{
  "n_layer": 11,
  "decay_fraction": 0.813,
  "doc_mask": true
}
Below are experts of layer 4 (counted from 0) of a mixture-of-experts language model. Rows are named router (the router's row for the expert), gate (a neuron's input weights, with its number), up (a neuron's input weights, with its number), down (a neuron's output weights, with its number) and show model dimensions 200-239. Each number is 200 + 20 x the weight over its row's rms, rounded and kept within 0 to 999.
Before each expert's rows: "comes after" lists some tokens at least twice as common just before its tokens as in all text; "comes before" lists some tokens at least twice as common just after its tokens as in all text. This comes from a sample of Wikipedia text that the model never trained on. Tokens count by the router's weight.

# expert 4
comes after: ",", ".", "'", " of", " and", "ed"
comes before: " ", " a", " was", " re", " been", " first"
router,218,203,189,198,178,187,223,214,191,227,189,155,239,212,216,191,186,158,169,204,195,193,216,189,213,184,230,178,187,202,204,196,198,205,238,212,197,211,194,202
gate0,202,184,172,205,213,171,223,226,222,184,191,208,205,185,179,164,219,214,181,204,198,217,243,209,181,196,174,217,209,181,167,201,210,227,192,236,228,148,185,244
up0,172,213,234,209,214,213,215,211,187,194,216,232,207,195,157,198,185,218,188,225,203,199,227,216,184,232,179,197,178,207,174,213,226,198,178,229,200,174,181,201
down0,254,212,187,206,211,185,189,201,190,223,216,191,218,218,197,208,175,171,222,192,197,251,204,173,176,169,232,207,194,171,162,184,208,230,181,204,203,215,209,209
gate1,177,239,194,188,190,205,199,203,260,166,211,201,193,207,232,186,202,186,197,209,209,169,182,171,196,209,189,184,230,178,191,239,187,206,196,204,194,241,173,189
up1,204,240,230,200,150,200,211,186,234,219,158,182,218,225,236,187,203,182,157,189,189,167,207,172,209,213,220,188,182,152,204,186,177,200,200,173,234,190,154,174
down1,214,198,178,209,200,151,192,199,205,239,184,199,209,196,191,201,196,159,203,213,226,233,192,239,175,190,172,184,210,171,204,184,203,196,191,193,248,212,190,192
gate2,234,211,214,184,220,182,188,226,212,204,197,213,192,210,208,173,194,188,206,239,195,202,201,190,208,190,194,215,221,212,205,170,208,196,202,216,201,196,220,213
up2,181,161,212,225,218,198,246,213,186,163,215,205,236,211,188,206,190,183,191,210,194,171,195,217,196,195,186,205,214,172,173,220,215,198,186,207,219,206,201,183
down2,184,200,177,191,166,229,197,199,229,208,199,241,194,233,201,221,198,176,224,228,196,172,162,218,195,194,200,195,188,183,209,210,175,200,209,206,186,194,207,197
gate3,210,204,157,169,199,182,197,188,197,206,174,208,227,180,224,200,178,210,191,187,222,207,199,189,221,246,177,190,235,236,192,212,216,223,240,182,185,189,180,182
up3,170,226,189,212,180,190,209,197,205,207,201,210,172,183,191,175,210,216,192,218,157,208,191,188,227,196,186,204,196,179,217,166,190,154,186,209,202,187,198,234
down3,196,206,162,199,182,178,193,206,169,146,217,190,220,211,235,196,143,223,198,195,222,175,180,220,211,241,201,202,236,189,156,201,206,145,207,209,215,218,185,212
gate4,232,188,204,181,176,186,188,211,203,208,265,196,209,170,235,146,183,197,173,227,188,206,198,138,225,208,204,198,182,173,202,188,208,198,221,177,218,208,207,245
up4,154,206,193,211,199,181,219,210,191,208,174,226,175,219,172,236,167,229,222,184,146,196,212,213,190,163,209,229,214,217,211,197,202,182,187,225,193,202,176,188
down4,216,219,217,225,219,234,207,165,203,218,184,195,191,216,202,165,193,238,201,225,155,186,192,195,177,225,226,231,211,158,181,179,162,210,211,223,199,188,218,237
gate5,187,166,184,187,188,195,220,221,209,166,239,176,154,209,202,198,165,190,192,221,180,229,186,205,218,175,194,223,190,196,221,213,223,184,182,221,187,213,213,187
up5,191,238,222,176,222,200,230,236,173,162,216,149,186,208,194,195,192,178,199,211,202,178,182,236,230,204,212,162,224,196,189,211,201,188,216,222,230,201,198,217
down5,193,169,219,181,193,194,210,216,193,205,198,179,187,180,216,183,196,216,201,186,199,230,201,178,190,194,202,184,178,181,193,200,177,161,218,190,226,171,207,210
gate6,205,175,239,202,217,199,219,207,211,220,232,188,197,187,176,211,206,199,203,166,217,179,202,179,188,195,215,165,203,175,208,207,202,199,228,157,203,213,185,189
up6,242,172,225,190,226,201,213,224,197,186,201,197,184,235,232,192,209,184,151,235,204,190,197,210,199,244,175,189,196,201,183,183,185,164,198,181,215,236,218,187
down6,214,208,185,198,188,226,221,212,218,196,208,181,169,253,186,193,216,188,187,189,209,194,213,196,159,201,195,230,243,207,186,197,201,181,200,183,238,188,193,155
gate7,231,196,220,180,191,197,205,164,205,184,216,188,186,204,213,163,210,202,200,228,199,195,188,212,188,205,229,204,201,197,185,239,227,209,162,151,205,190,188,227
up7,212,198,203,207,196,238,190,210,210,230,230,200,200,210,197,212,210,183,196,199,180,184,193,200,204,205,179,182,213,192,196,222,192,226,186,184,203,155,206,215
down7,206,212,182,164,198,200,197,219,200,215,219,199,189,220,216,148,217,171,198,190,203,204,174,230,162,218,200,184,207,193,191,220,184,230,168,194,256,194,225,219
gate8,229,207,212,235,213,220,205,194,201,183,219,212,200,195,193,215,234,199,181,195,229,202,241,197,201,179,159,195,215,207,228,174,227,201,190,196,225,176,223,222
up8,169,169,204,213,212,216,208,228,188,200,190,180,221,221,200,211,170,170,221,201,207,194,187,210,178,225,197,216,193,184,229,192,190,184,205,145,191,212,191,194
down8,193,248,178,167,223,198,184,228,188,192,208,208,207,156,226,202,192,199,209,197,177,171,210,200,177,178,211,179,175,226,172,184,199,210,170,199,174,158,236,221
gate9,212,174,207,211,159,190,203,223,223,238,189,168,219,197,202,235,212,228,192,209,242,199,216,215,162,193,186,160,196,219,191,192,210,176,160,232,210,184,194,206
up9,184,203,220,221,217,230,203,195,232,157,177,227,200,202,213,162,199,183,185,211,170,181,186,203,192,204,183,209,216,176,215,207,186,209,196,195,225,172,210,200
down9,189,204,193,206,207,179,240,199,203,185,185,169,222,162,200,224,187,193,203,201,202,172,191,193,177,206,202,178,181,210,161,186,243,238,218,194,178,196,194,189
gate10,218,220,182,163,230,195,206,228,202,226,173,199,182,173,197,176,181,182,187,203,218,246,209,194,227,187,196,203,220,235,198,189,176,231,203,225,186,207,222,207
up10,182,215,237,179,201,223,193,199,210,214,203,212,207,191,181,217,191,201,223,193,218,192,186,236,158,211,207,223,177,193,228,208,220,189,219,230,215,191,209,204
down10,225,182,185,238,226,168,207,181,183,217,227,200,177,193,213,156,212,207,205,170,224,214,222,212,216,145,227,190,193,188,183,180,202,194,227,177,202,194,185,192
gate11,181,197,221,161,210,222,192,208,180,171,172,183,211,219,210,187,184,170,216,219,214,222,207,224,224,183,208,164,195,202,171,181,163,190,193,232,231,187,172,211
up11,234,173,235,227,195,213,223,196,206,189,214,223,186,201,207,184,183,213,199,182,170,226,213,188,212,230,242,230,223,210,208,225,218,198,195,215,192,196,210,201
down11,193,202,221,220,202,200,215,211,179,206,229,157,219,223,196,208,188,210,230,182,199,192,204,165,220,206,181,203,216,221,206,226,188,158,191,179,226,228,199,197
gate12,200,224,207,202,215,173,207,219,198,193,200,186,227,187,235,185,192,188,201,211,174,203,230,204,189,208,197,159,219,196,212,218,210,173,171,208,232,193,195,168
up12,198,222,192,201,214,188,169,194,202,193,203,188,182,205,229,182,215,204,193,224,192,170,259,200,204,208,211,159,173,167,216,238,201,193,163,201,207,194,200,217
down12,181,206,208,205,222,232,177,185,198,209,212,207,199,207,203,182,195,196,225,223,218,198,188,167,228,210,225,223,225,208,196,187,203,184,233,204,189,232,202,209
gate13,175,210,195,224,179,182,201,222,185,225,187,182,201,172,211,207,189,212,198,200,236,176,181,200,216,207,240,207,216,186,182,187,183,189,212,216,209,229,199,208
up13,200,171,195,213,188,216,201,206,168,198,220,211,202,196,191,206,172,217,243,222,183,193,221,182,210,215,198,209,193,190,148,206,216,210,227,204,208,173,202,191
down13,180,190,197,211,146,180,186,218,197,185,180,189,197,224,199,217,220,238,171,148,181,217,221,214,203,217,147,206,178,236,220,193,226,197,205,181,205,219,186,175
gate14,200,172,158,228,195,227,184,249,191,183,216,203,206,217,217,179,204,165,189,196,199,217,203,220,233,173,220,188,190,221,206,184,187,189,199,216,172,212,173,175
up14,225,210,227,185,238,194,196,162,220,229,195,210,172,208,179,189,191,235,193,198,186,179,189,178,195,196,229,199,174,192,176,221,213,208,180,222,238,198,219,175
down14,222,200,205,239,208,196,147,192,221,232,193,200,166,191,221,169,233,204,183,168,198,186,194,209,177,177,207,206,173,233,194,186,191,224,189,208,196,182,205,171
gate15,207,198,249,185,205,195,168,203,217,233,174,197,236,215,207,157,186,169,183,204,167,197,212,187,202,192,221,179,212,229,197,173,202,209,182,199,237,217,184,186
up15,208,208,205,188,168,184,237,205,208,196,214,224,172,196,205,178,193,193,206,237,204,193,216,186,193,204,198,193,229,199,183,245,196,232,186,221,245,212,198,203
down15,189,202,225,179,211,204,213,193,227,193,199,193,183,220,233,189,254,210,219,161,227,192,192,197,218,218,172,168,188,197,227,175,188,207,174,205,249,225,176,173
gate16,215,168,177,158,190,159,233,220,210,254,233,180,211,207,210,190,189,188,197,177,204,236,184,231,218,175,207,230,215,210,191,168,210,190,211,207,194,234,170,206
up16,204,214,191,197,202,142,236,209,232,237,214,185,184,187,212,172,186,173,173,200,205,219,180,205,235,218,225,218,244,217,184,218,203,196,209,224,187,228,205,189
down16,222,233,178,207,178,203,226,211,170,242,205,194,206,167,205,223,191,225,195,189,243,194,183,206,185,183,242,214,226,199,189,177,178,194,187,212,220,164,200,190
gate17,203,238,182,213,183,210,185,189,176,193,162,177,216,190,235,154,205,216,199,163,228,195,222,197,159,195,193,188,202,222,202,177,231,222,206,194,162,199,208,191
up17,191,204,155,205,186,180,210,201,186,186,208,183,187,211,200,213,202,209,212,219,239,185,190,203,196,233,226,169,218,221,197,187,234,189,189,174,192,213,171,166
down17,191,184,183,157,182,221,200,211,211,207,191,209,186,184,178,202,210,153,210,187,172,207,214,208,197,203,175,215,189,190,173,238,183,158,192,195,196,201,196,250
gate18,179,214,208,236,195,198,200,238,225,196,177,214,235,201,180,192,176,187,210,178,158,194,221,190,210,195,240,216,182,199,188,203,172,213,206,204,203,135,229,265
up18,196,222,223,191,219,163,241,200,196,210,212,249,196,215,163,196,193,214,217,218,208,196,169,204,236,188,232,196,197,220,177,215,162,228,227,195,204,197,207,192
down18,208,163,219,180,204,189,198,212,228,241,193,200,173,222,211,197,171,184,177,189,172,200,175,207,233,172,177,185,195,216,189,244,184,229,190,178,217,167,170,176
gate19,205,220,172,214,183,199,196,217,188,178,191,195,207,208,223,192,186,220,206,172,206,224,213,188,204,177,199,193,212,204,230,207,208,210,175,196,216,194,204,194
up19,214,191,219,261,193,198,190,175,169,216,206,194,167,185,188,238,206,205,185,197,233,205,181,187,187,176,200,192,213,226,204,202,227,231,190,196,227,215,217,166
down19,199,228,169,200,187,191,214,212,203,196,194,148,224,210,177,184,207,216,188,191,243,211,225,218,221,192,194,178,218,201,216,197,202,155,226,236,214,212,207,195
gate20,165,208,201,226,200,201,206,181,203,211,198,230,189,217,180,210,202,201,226,218,194,172,208,192,189,172,232,251,164,195,206,216,207,222,169,244,214,189,194,206
up20,168,211,209,209,227,200,219,196,200,173,216,186,218,250,202,184,213,203,189,192,194,199,222,220,170,161,165,203,188,190,209,214,179,232,185,236,217,199,178,180
down20,214,201,221,204,167,184,201,193,202,174,201,211,210,218,184,219,161,203,222,224,223,224,182,195,187,193,213,171,198,231,218,198,163,205,150,197,217,185,208,172
gate21,202,212,201,169,175,193,189,194,234,202,203,178,214,198,173,174,199,207,208,210,210,192,187,186,228,217,213,193,203,192,166,198,224,190,198,188,223,226,231,217
up21,208,216,201,206,205,205,193,174,182,191,203,199,190,190,224,273,199,192,179,191,207,187,194,195,177,166,212,197,220,236,217,193,175,215,184,214,180,192,187,200
down21,193,195,221,171,171,180,200,225,222,166,230,194,225,230,201,184,214,175,210,194,218,202,203,212,211,235,197,235,209,211,233,187,200,225,211,191,242,152,197,200
gate22,199,211,217,185,218,211,227,208,229,241,192,221,247,212,180,210,183,225,204,205,212,196,184,215,247,191,182,174,202,180,200,175,156,214,171,195,181,166,214,200
up22,214,156,195,209,213,235,208,176,214,180,228,231,183,198,188,200,193,211,230,203,195,231,215,183,190,200,222,240,174,212,226,209,228,207,193,147,212,211,180,200
down22,207,219,201,199,181,214,183,224,174,168,199,172,207,158,219,153,211,220,189,192,166,183,183,190,206,207,215,171,200,196,185,225,209,186,192,203,249,205,170,166
gate23,201,220,185,217,193,209,214,200,219,204,197,185,217,235,210,186,201,213,206,169,198,191,248,183,201,198,201,217,204,171,222,191,181,192,188,159,186,189,216,192
up23,177,230,201,228,179,226,219,198,185,212,159,219,179,168,177,226,215,205,192,183,158,194,183,179,166,210,202,192,173,190,205,208,195,222,170,203,217,203,186,208
down23,199,223,206,202,244,192,211,205,202,174,204,233,180,195,200,191,214,220,204,205,192,179,218,203,179,206,170,208,196,170,229,210,208,198,197,207,168,214,166,193
gate24,204,199,193,211,180,218,186,195,212,241,191,178,200,217,203,187,213,213,202,202,208,191,223,204,197,186,185,214,182,190,214,161,190,213,218,199,210,186,195,193
up24,220,220,178,186,178,218,202,183,233,234,215,193,221,149,222,185,209,222,167,234,210,153,185,182,176,227,190,217,180,232,191,201,173,207,207,183,205,133,222,231
down24,213,201,210,198,211,187,182,198,207,186,217,181,189,167,179,203,199,184,216,195,168,213,190,189,180,213,194,190,178,224,189,163,222,175,208,177,176,214,213,214
gate25,215,224,206,184,194,187,223,192,212,213,195,214,217,217,190,225,193,221,180,194,188,205,197,196,173,185,175,213,206,199,207,151,200,207,173,196,208,233,194,190
up25,220,242,200,218,200,182,191,177,194,175,192,191,198,168,223,227,193,217,217,187,236,191,240,192,176,224,206,208,206,196,195,216,235,194,181,203,187,182,199,213
down25,230,145,212,226,217,226,219,176,228,186,213,215,169,217,208,216,210,182,215,198,215,194,226,230,183,181,242,169,188,189,204,212,227,200,180,167,220,224,169,192
gate26,205,188,208,193,214,179,147,219,204,204,201,172,196,199,201,211,175,205,173,180,194,225,199,208,209,191,170,196,194,204,228,153,204,200,182,224,226,176,209,178
up26,209,214,207,172,225,168,203,215,211,205,186,185,210,233,180,220,185,188,167,184,201,235,172,211,210,214,175,197,209,225,232,170,211,213,213,237,215,202,224,195
down26,172,189,205,194,200,174,238,193,216,188,209,189,233,155,204,228,213,196,209,203,180,194,190,214,247,193,166,183,219,170,227,246,155,210,185,208,210,178,262,222
gate27,197,211,195,200,169,208,197,231,173,164,206,194,216,211,198,195,214,192,229,226,165,192,183,162,164,179,215,202,192,219,218,208,198,230,178,208,237,181,202,220
up27,218,241,225,158,203,224,211,207,174,211,188,201,202,174,201,201,181,205,205,210,218,208,196,224,206,201,216,197,171,172,203,203,216,212,199,187,227,177,197,215
down27,184,206,200,215,237,167,196,238,182,229,183,207,187,229,223,206,211,202,191,174,172,203,174,172,227,207,199,215,227,207,191,204,201,183,222,240,213,228,211,174
gate28,196,197,197,223,206,240,214,177,235,206,221,197,213,229,219,180,194,178,229,208,238,207,198,209,187,185,218,177,219,196,182,168,211,195,219,191,205,164,219,207
up28,182,193,216,205,230,208,191,199,206,245,165,171,187,219,176,198,190,202,192,214,169,226,191,205,245,210,217,161,208,200,181,196,161,237,215,215,174,178,207,155
down28,188,162,163,189,198,202,241,198,208,213,183,198,186,263,186,217,225,203,233,236,233,224,197,193,199,202,217,204,201,224,220,236,205,188,185,230,211,181,208,192
gate29,167,247,180,205,183,182,186,197,212,235,183,192,215,205,164,198,210,209,241,181,212,187,190,196,233,189,236,187,200,223,199,165,210,198,185,197,190,196,245,173
up29,175,220,194,193,185,161,203,192,203,213,174,191,182,189,174,212,206,198,227,195,192,199,203,187,225,209,239,206,222,223,193,185,203,204,173,193,207,221,222,192
down29,223,194,198,165,210,248,225,174,224,183,191,176,188,173,225,186,184,190,178,220,161,191,201,213,218,207,209,168,192,162,182,178,222,223,225,224,198,191,184,211
gate30,189,181,182,211,200,194,215,179,194,191,206,189,205,197,186,215,169,198,219,211,213,189,209,160,205,178,213,248,204,197,188,189,227,163,174,234,170,201,189,221
up30,205,193,196,166,208,185,210,221,198,199,188,272,198,199,190,198,207,185,209,207,196,202,204,221,210,236,192,179,225,215,232,209,195,198,190,191,224,232,170,151
down30,220,193,237,200,196,241,202,195,214,227,186,205,186,205,212,220,218,220,196,195,176,204,215,185,183,176,188,165,240,224,190,196,203,211,239,185,230,203,194,185
gate31,185,225,198,209,205,192,222,197,209,180,168,175,219,224,190,196,207,216,212,209,205,206,196,248,201,164,233,194,202,195,216,190,190,230,194,162,152,211,189,225
up31,197,208,207,235,208,221,173,221,170,230,206,198,191,175,196,208,202,200,193,196,146,175,213,211,198,201,214,188,211,171,201,212,192,202,200,221,233,174,206,181
down31,147,215,193,204,200,177,220,218,189,222,184,176,225,180,182,200,197,209,217,187,186,181,230,220,223,165,181,167,190,203,210,214,171,217,179,220,180,182,213,239
gate32,201,201,203,200,204,195,230,220,201,208,218,165,253,198,242,173,211,190,178,204,199,214,215,223,206,192,218,197,183,189,198,192,243,195,230,217,195,225,219,213
up32,211,192,186,168,197,187,193,228,211,201,215,209,204,210,201,199,216,173,230,214,246,184,190,168,216,226,223,186,193,185,180,201,211,165,197,194,232,208,217,213
down32,195,226,218,196,207,222,195,208,221,203,210,182,251,248,223,211,226,177,182,170,198,240,178,208,199,227,181,226,218,197,212,220,209,202,218,196,219,229,222,195
gate33,251,226,193,248,232,205,201,188,172,201,203,211,212,206,191,198,187,192,198,224,220,156,212,196,214,197,214,152,204,197,196,205,204,155,174,196,199,225,163,189
up33,231,243,179,189,199,208,221,168,199,155,202,221,234,214,207,164,189,216,218,180,207,199,206,200,217,221,228,164,220,179,215,210,212,157,219,224,210,182,179,225
down33,243,216,226,219,212,222,207,177,176,213,178,181,170,204,215,201,198,199,175,203,177,205,182,189,204,195,213,223,159,190,214,190,199,170,191,209,209,210,202,231
gate34,249,194,165,182,210,204,215,198,235,211,232,181,196,228,200,190,216,191,202,245,145,183,221,163,177,208,200,164,221,196,220,216,186,211,185,198,188,178,195,199
up34,173,208,239,234,204,223,196,222,178,209,198,181,219,160,196,239,214,202,234,175,237,216,199,227,219,193,181,224,184,202,195,204,209,196,209,203,239,199,218,205
down34,228,185,177,194,207,210,205,171,199,187,192,183,202,172,176,187,229,185,224,189,167,224,225,181,224,156,186,165,190,224,231,223,183,195,148,196,217,163,189,198
gate35,204,241,194,225,206,211,165,207,168,208,198,189,237,231,221,176,202,189,207,196,179,171,189,196,256,190,236,153,199,182,208,204,190,186,198,213,196,197,183,193
up35,233,153,177,225,198,174,185,214,208,202,179,206,200,196,204,207,207,192,198,212,197,201,242,187,197,180,172,178,217,211,207,177,175,200,218,212,234,226,205,191
down35,197,177,201,260,200,177,200,218,185,195,194,179,190,200,201,185,216,221,228,208,185,194,191,184,240,193,196,212,202,196,191,239,213,179,213,208,207,202,192,214
gate36,204,169,180,181,184,192,212,200,226,208,240,216,201,227,240,193,160,193,220,223,174,174,165,217,214,174,201,193,223,178,179,205,206,224,190,212,181,174,191,197
up36,227,216,215,212,186,170,201,213,231,193,194,191,178,226,225,187,171,160,189,231,207,189,204,212,215,178,218,182,216,227,155,209,170,216,201,228,209,221,197,217
down36,191,201,192,212,155,200,175,190,180,197,227,189,203,205,214,220,197,190,189,204,183,202,218,175,211,191,186,217,176,199,205,201,218,249,212,218,231,225,195,214
gate37,192,184,212,204,180,215,210,173,194,189,222,188,185,227,248,203,147,220,203,199,208,205,172,182,159,187,188,196,166,236,181,197,209,219,201,229,183,155,202,199
up37,212,235,165,201,244,202,208,182,230,186,194,195,182,185,168,219,218,220,194,212,200,211,202,211,212,207,206,186,209,188,198,202,231,198,235,173,198,225,190,186
down37,185,228,201,191,197,178,199,190,185,202,192,232,235,159,159,180,199,225,256,222,191,216,225,224,207,167,185,178,190,178,176,226,190,235,181,159,171,202,212,210
gate38,199,215,198,173,206,217,237,202,187,237,209,203,182,181,209,200,187,195,205,214,164,213,211,238,216,215,192,185,192,172,204,190,219,173,193,182,222,159,167,189
up38,212,183,209,223,214,206,195,204,213,200,191,219,163,249,215,218,171,209,201,205,199,206,206,196,218,219,180,232,181,252,201,156,171,207,181,217,225,167,213,228
down38,186,204,215,212,189,169,168,201,213,169,184,214,200,182,222,209,212,207,192,187,173,200,191,217,175,188,191,212,169,183,183,186,169,178,204,238,171,241,184,197
gate39,218,185,198,216,203,197,175,200,186,203,161,191,199,181,225,210,170,178,185,207,200,191,205,211,183,185,187,233,225,181,224,207,184,200,219,214,202,215,182,177
up39,172,177,219,178,211,241,209,181,196,180,200,199,190,220,196,209,206,200,200,178,184,180,154,201,218,199,198,221,191,228,201,179,218,231,199,211,200,209,239,225
down39,194,179,198,196,182,167,212,203,173,207,221,226,177,191,212,186,206,210,164,196,204,211,216,186,220,212,156,203,206,166,152,182,199,208,175,166,191,202,210,208
gate40,193,181,243,194,210,202,180,188,175,202,192,217,190,218,194,195,160,197,177,188,207,163,186,250,201,205,207,196,193,198,172,187,201,218,198,217,237,190,230,197
up40,207,192,231,230,193,200,141,217,187,220,206,224,208,222,199,169,194,216,185,191,230,194,191,215,196,209,205,226,213,195,182,163,206,218,239,191,230,209,215,184
down40,146,233,209,210,176,191,231,199,209,200,191,193,221,180,187,188,190,207,198,153,187,213,203,171,192,211,188,218,198,210,188,212,157,195,215,195,205,196,236,209
gate41,170,207,205,231,214,209,226,204,150,237,206,228,199,217,181,187,223,201,189,213,158,207,192,205,190,206,204,172,185,177,206,181,157,207,226,204,208,198,163,174
up41,176,176,215,204,198,198,183,231,248,175,203,208,219,218,189,205,162,211,225,193,214,197,207,167,213,184,168,237,195,206,190,209,192,208,167,167,179,195,203,199
down41,213,235,194,188,179,213,218,196,187,201,178,206,245,230,190,196,252,194,240,218,210,185,177,195,190,253,177,190,179,159,189,192,200,178,192,199,170,207,189,221
gate42,190,165,203,182,233,216,219,181,192,150,195,190,204,225,221,174,202,233,214,204,212,199,158,198,195,197,232,205,186,185,162,194,184,207,206,213,193,224,177,205
up42,206,192,212,219,174,178,198,190,187,198,209,210,197,179,179,176,194,181,179,204,214,197,210,162,178,221,177,229,199,193,188,195,191,195,209,224,229,175,202,224
down42,201,179,212,206,183,183,188,166,162,199,210,197,175,198,198,211,234,197,215,184,198,206,164,210,201,189,181,229,203,226,220,228,222,177,219,204,177,186,194,219
gate43,217,218,149,170,212,188,190,152,194,194,199,183,218,216,204,217,222,164,187,182,220,185,229,197,224,189,177,180,221,230,171,175,198,222,184,236,198,226,152,153
up43,231,209,190,214,195,207,240,186,209,222,204,192,199,189,195,219,180,198,211,191,199,215,241,176,249,166,215,204,214,194,184,203,202,198,190,229,193,188,181,196
down43,186,200,221,219,211,209,208,178,199,207,199,197,225,215,177,189,192,190,204,181,201,200,190,182,217,199,210,207,187,193,172,177,207,168,209,202,225,187,211,184
gate44,248,217,189,217,159,172,210,198,211,195,187,190,201,206,178,189,193,178,238,214,203,231,245,164,212,176,232,144,203,172,212,215,217,191,200,198,179,198,180,205
up44,182,213,212,212,188,204,175,206,216,180,236,211,186,198,192,188,213,185,201,193,187,172,182,226,201,221,181,227,201,201,177,168,160,200,189,213,236,209,190,207
down44,194,228,196,176,191,228,205,180,233,195,203,225,185,248,211,214,184,195,192,167,216,213,203,205,193,230,202,228,205,179,212,196,224,191,218,192,207,211,193,192
gate45,173,191,205,211,202,188,221,189,201,213,183,236,209,208,240,175,194,230,184,205,237,220,195,215,203,197,200,236,191,225,206,178,206,215,214,195,201,231,209,189
up45,234,203,205,218,180,171,184,201,223,176,165,177,234,206,173,199,201,228,202,202,233,211,187,231,202,227,181,188,188,191,180,226,243,190,228,192,198,215,166,208
down45,237,216,247,168,229,172,190,209,188,208,201,186,202,206,185,203,157,191,158,201,196,225,232,211,196,175,195,190,193,199,212,186,217,192,202,181,169,221,166,160
gate46,190,228,157,185,250,183,194,197,184,183,204,174,195,205,204,182,195,185,215,157,187,187,187,221,211,226,212,215,235,221,220,232,191,197,196,187,184,175,214,156
up46,196,176,224,204,189,239,196,200,246,174,176,221,179,209,209,227,202,191,191,232,205,208,208,218,177,207,190,166,203,199,176,214,211,179,166,199,221,213,195,256
down46,192,186,222,217,187,167,196,204,197,201,170,188,184,157,181,180,206,182,213,224,172,229,217,224,194,229,187,165,209,210,188,192,201,194,179,177,201,215,199,206
gate47,215,228,220,173,202,185,228,192,212,194,236,167,179,221,197,178,243,158,190,190,197,182,202,191,214,191,200,182,230,211,184,199,159,195,199,220,184,186,171,187
up47,197,214,204,207,225,187,208,203,194,201,175,203,188,213,193,178,227,168,182,192,205,250,225,198,220,181,160,173,209,173,167,172,212,203,212,255,187,196,191,201
down47,203,186,217,195,189,201,208,219,191,206,203,202,206,233,220,183,202,214,161,236,208,203,216,177,191,197,207,224,198,167,208,194,192,217,187,230,165,223,223,231
gate48,230,235,160,240,193,176,247,215,199,202,207,200,193,187,194,185,202,182,202,185,212,197,230,212,222,237,182,190,199,196,183,213,216,209,198,218,237,155,188,218
up48,191,212,212,200,176,182,168,184,173,199,204,177,193,185,210,174,207,213,204,185,188,164,191,195,200,192,217,193,196,193,173,225,195,166,223,204,208,196,202,216
down48,186,189,201,180,187,190,215,204,224,245,173,218,188,201,194,189,216,181,215,203,210,184,186,212,181,238,161,203,189,219,176,185,193,199,180,181,186,170,197,186
gate49,203,184,187,199,218,174,206,181,203,217,196,184,257,233,192,210,215,181,198,228,171,206,171,205,196,181,250,190,192,213,200,192,212,222,190,218,179,158,193,189
up49,186,189,209,205,203,221,209,180,200,230,193,218,195,187,180,193,190,194,202,208,206,199,184,212,166,224,191,185,195,201,227,223,205,205,210,182,201,202,200,254
down49,200,194,180,169,243,191,199,257,241,177,178,236,196,215,202,196,172,214,190,200,218,185,188,189,231,232,205,221,210,233,199,199,180,197,179,222,198,218,181,207
gate50,226,171,215,206,221,193,176,200,219,230,172,178,193,155,219,151,211,199,230,194,166,171,254,177,199,172,189,175,185,211,202,216,218,201,219,202,200,197,218,202
up50,180,225,177,208,175,212,188,201,191,176,193,196,213,231,179,228,189,184,176,200,222,214,156,212,224,205,238,225,193,213,208,204,208,208,154,214,204,218,202,186
down50,235,207,211,202,237,209,178,216,233,200,210,194,172,203,213,158,176,200,211,200,196,173,182,184,220,187,233,205,199,185,182,213,197,220,248,195,214,163,193,239
gate51,214,180,192,213,177,188,199,209,165,213,250,179,210,215,190,177,208,205,204,178,198,218,217,189,201,205,213,181,185,177,218,200,197,157,172,219,230,208,209,211
up51,198,193,160,192,162,158,200,203,155,197,245,204,218,206,193,201,231,216,162,205,200,231,185,193,187,184,213,208,204,177,220,193,212,162,184,158,195,192,219,225
down51,211,210,206,216,173,153,219,186,161,182,218,190,247,215,206,191,202,206,194,184,207,227,194,192,215,178,217,214,190,231,187,216,219,200,204,218,222,167,218,245
gate52,195,217,201,230,198,192,212,202,192,198,227,210,188,202,218,193,205,166,228,219,215,204,179,203,195,206,223,195,223,187,225,173,247,206,207,205,254,171,189,206
up52,212,222,203,207,232,176,184,203,196,199,180,196,198,178,210,220,184,224,179,141,207,230,200,184,186,214,217,212,173,214,176,213,189,226,212,200,174,226,180,222
down52,202,174,207,202,212,214,230,228,186,210,203,188,248,209,225,202,197,228,175,204,237,179,163,191,181,214,220,178,216,193,204,215,176,203,170,212,204,168,189,221
gate53,226,186,193,195,174,174,193,198,180,196,197,198,207,204,187,202,194,193,212,187,193,176,207,244,217,220,194,207,248,177,165,211,206,191,212,200,188,175,148,157
up53,158,190,219,213,206,184,195,207,165,180,207,222,195,196,207,189,200,231,219,175,201,218,211,204,195,227,207,208,191,178,216,204,216,204,199,185,177,219,204,226
down53,191,219,195,225,179,179,178,228,227,237,230,233,215,218,195,201,217,214,205,189,205,204,207,220,142,218,194,193,186,206,215,208,191,218,168,196,182,202,186,227
gate54,211,206,224,184,174,215,217,241,223,162,223,178,178,193,173,200,228,214,191,194,202,225,167,215,196,213,165,183,202,220,212,210,208,210,164,210,201,189,230,190
up54,233,205,189,190,203,214,210,229,186,189,186,177,192,215,166,198,229,205,194,145,191,223,210,216,212,202,165,171,198,193,198,198,199,169,206,200,220,200,178,200
down54,205,235,199,152,230,216,208,215,223,204,215,203,208,205,201,218,211,194,190,209,204,224,203,212,206,234,210,207,199,226,173,267,211,228,220,225,209,215,225,210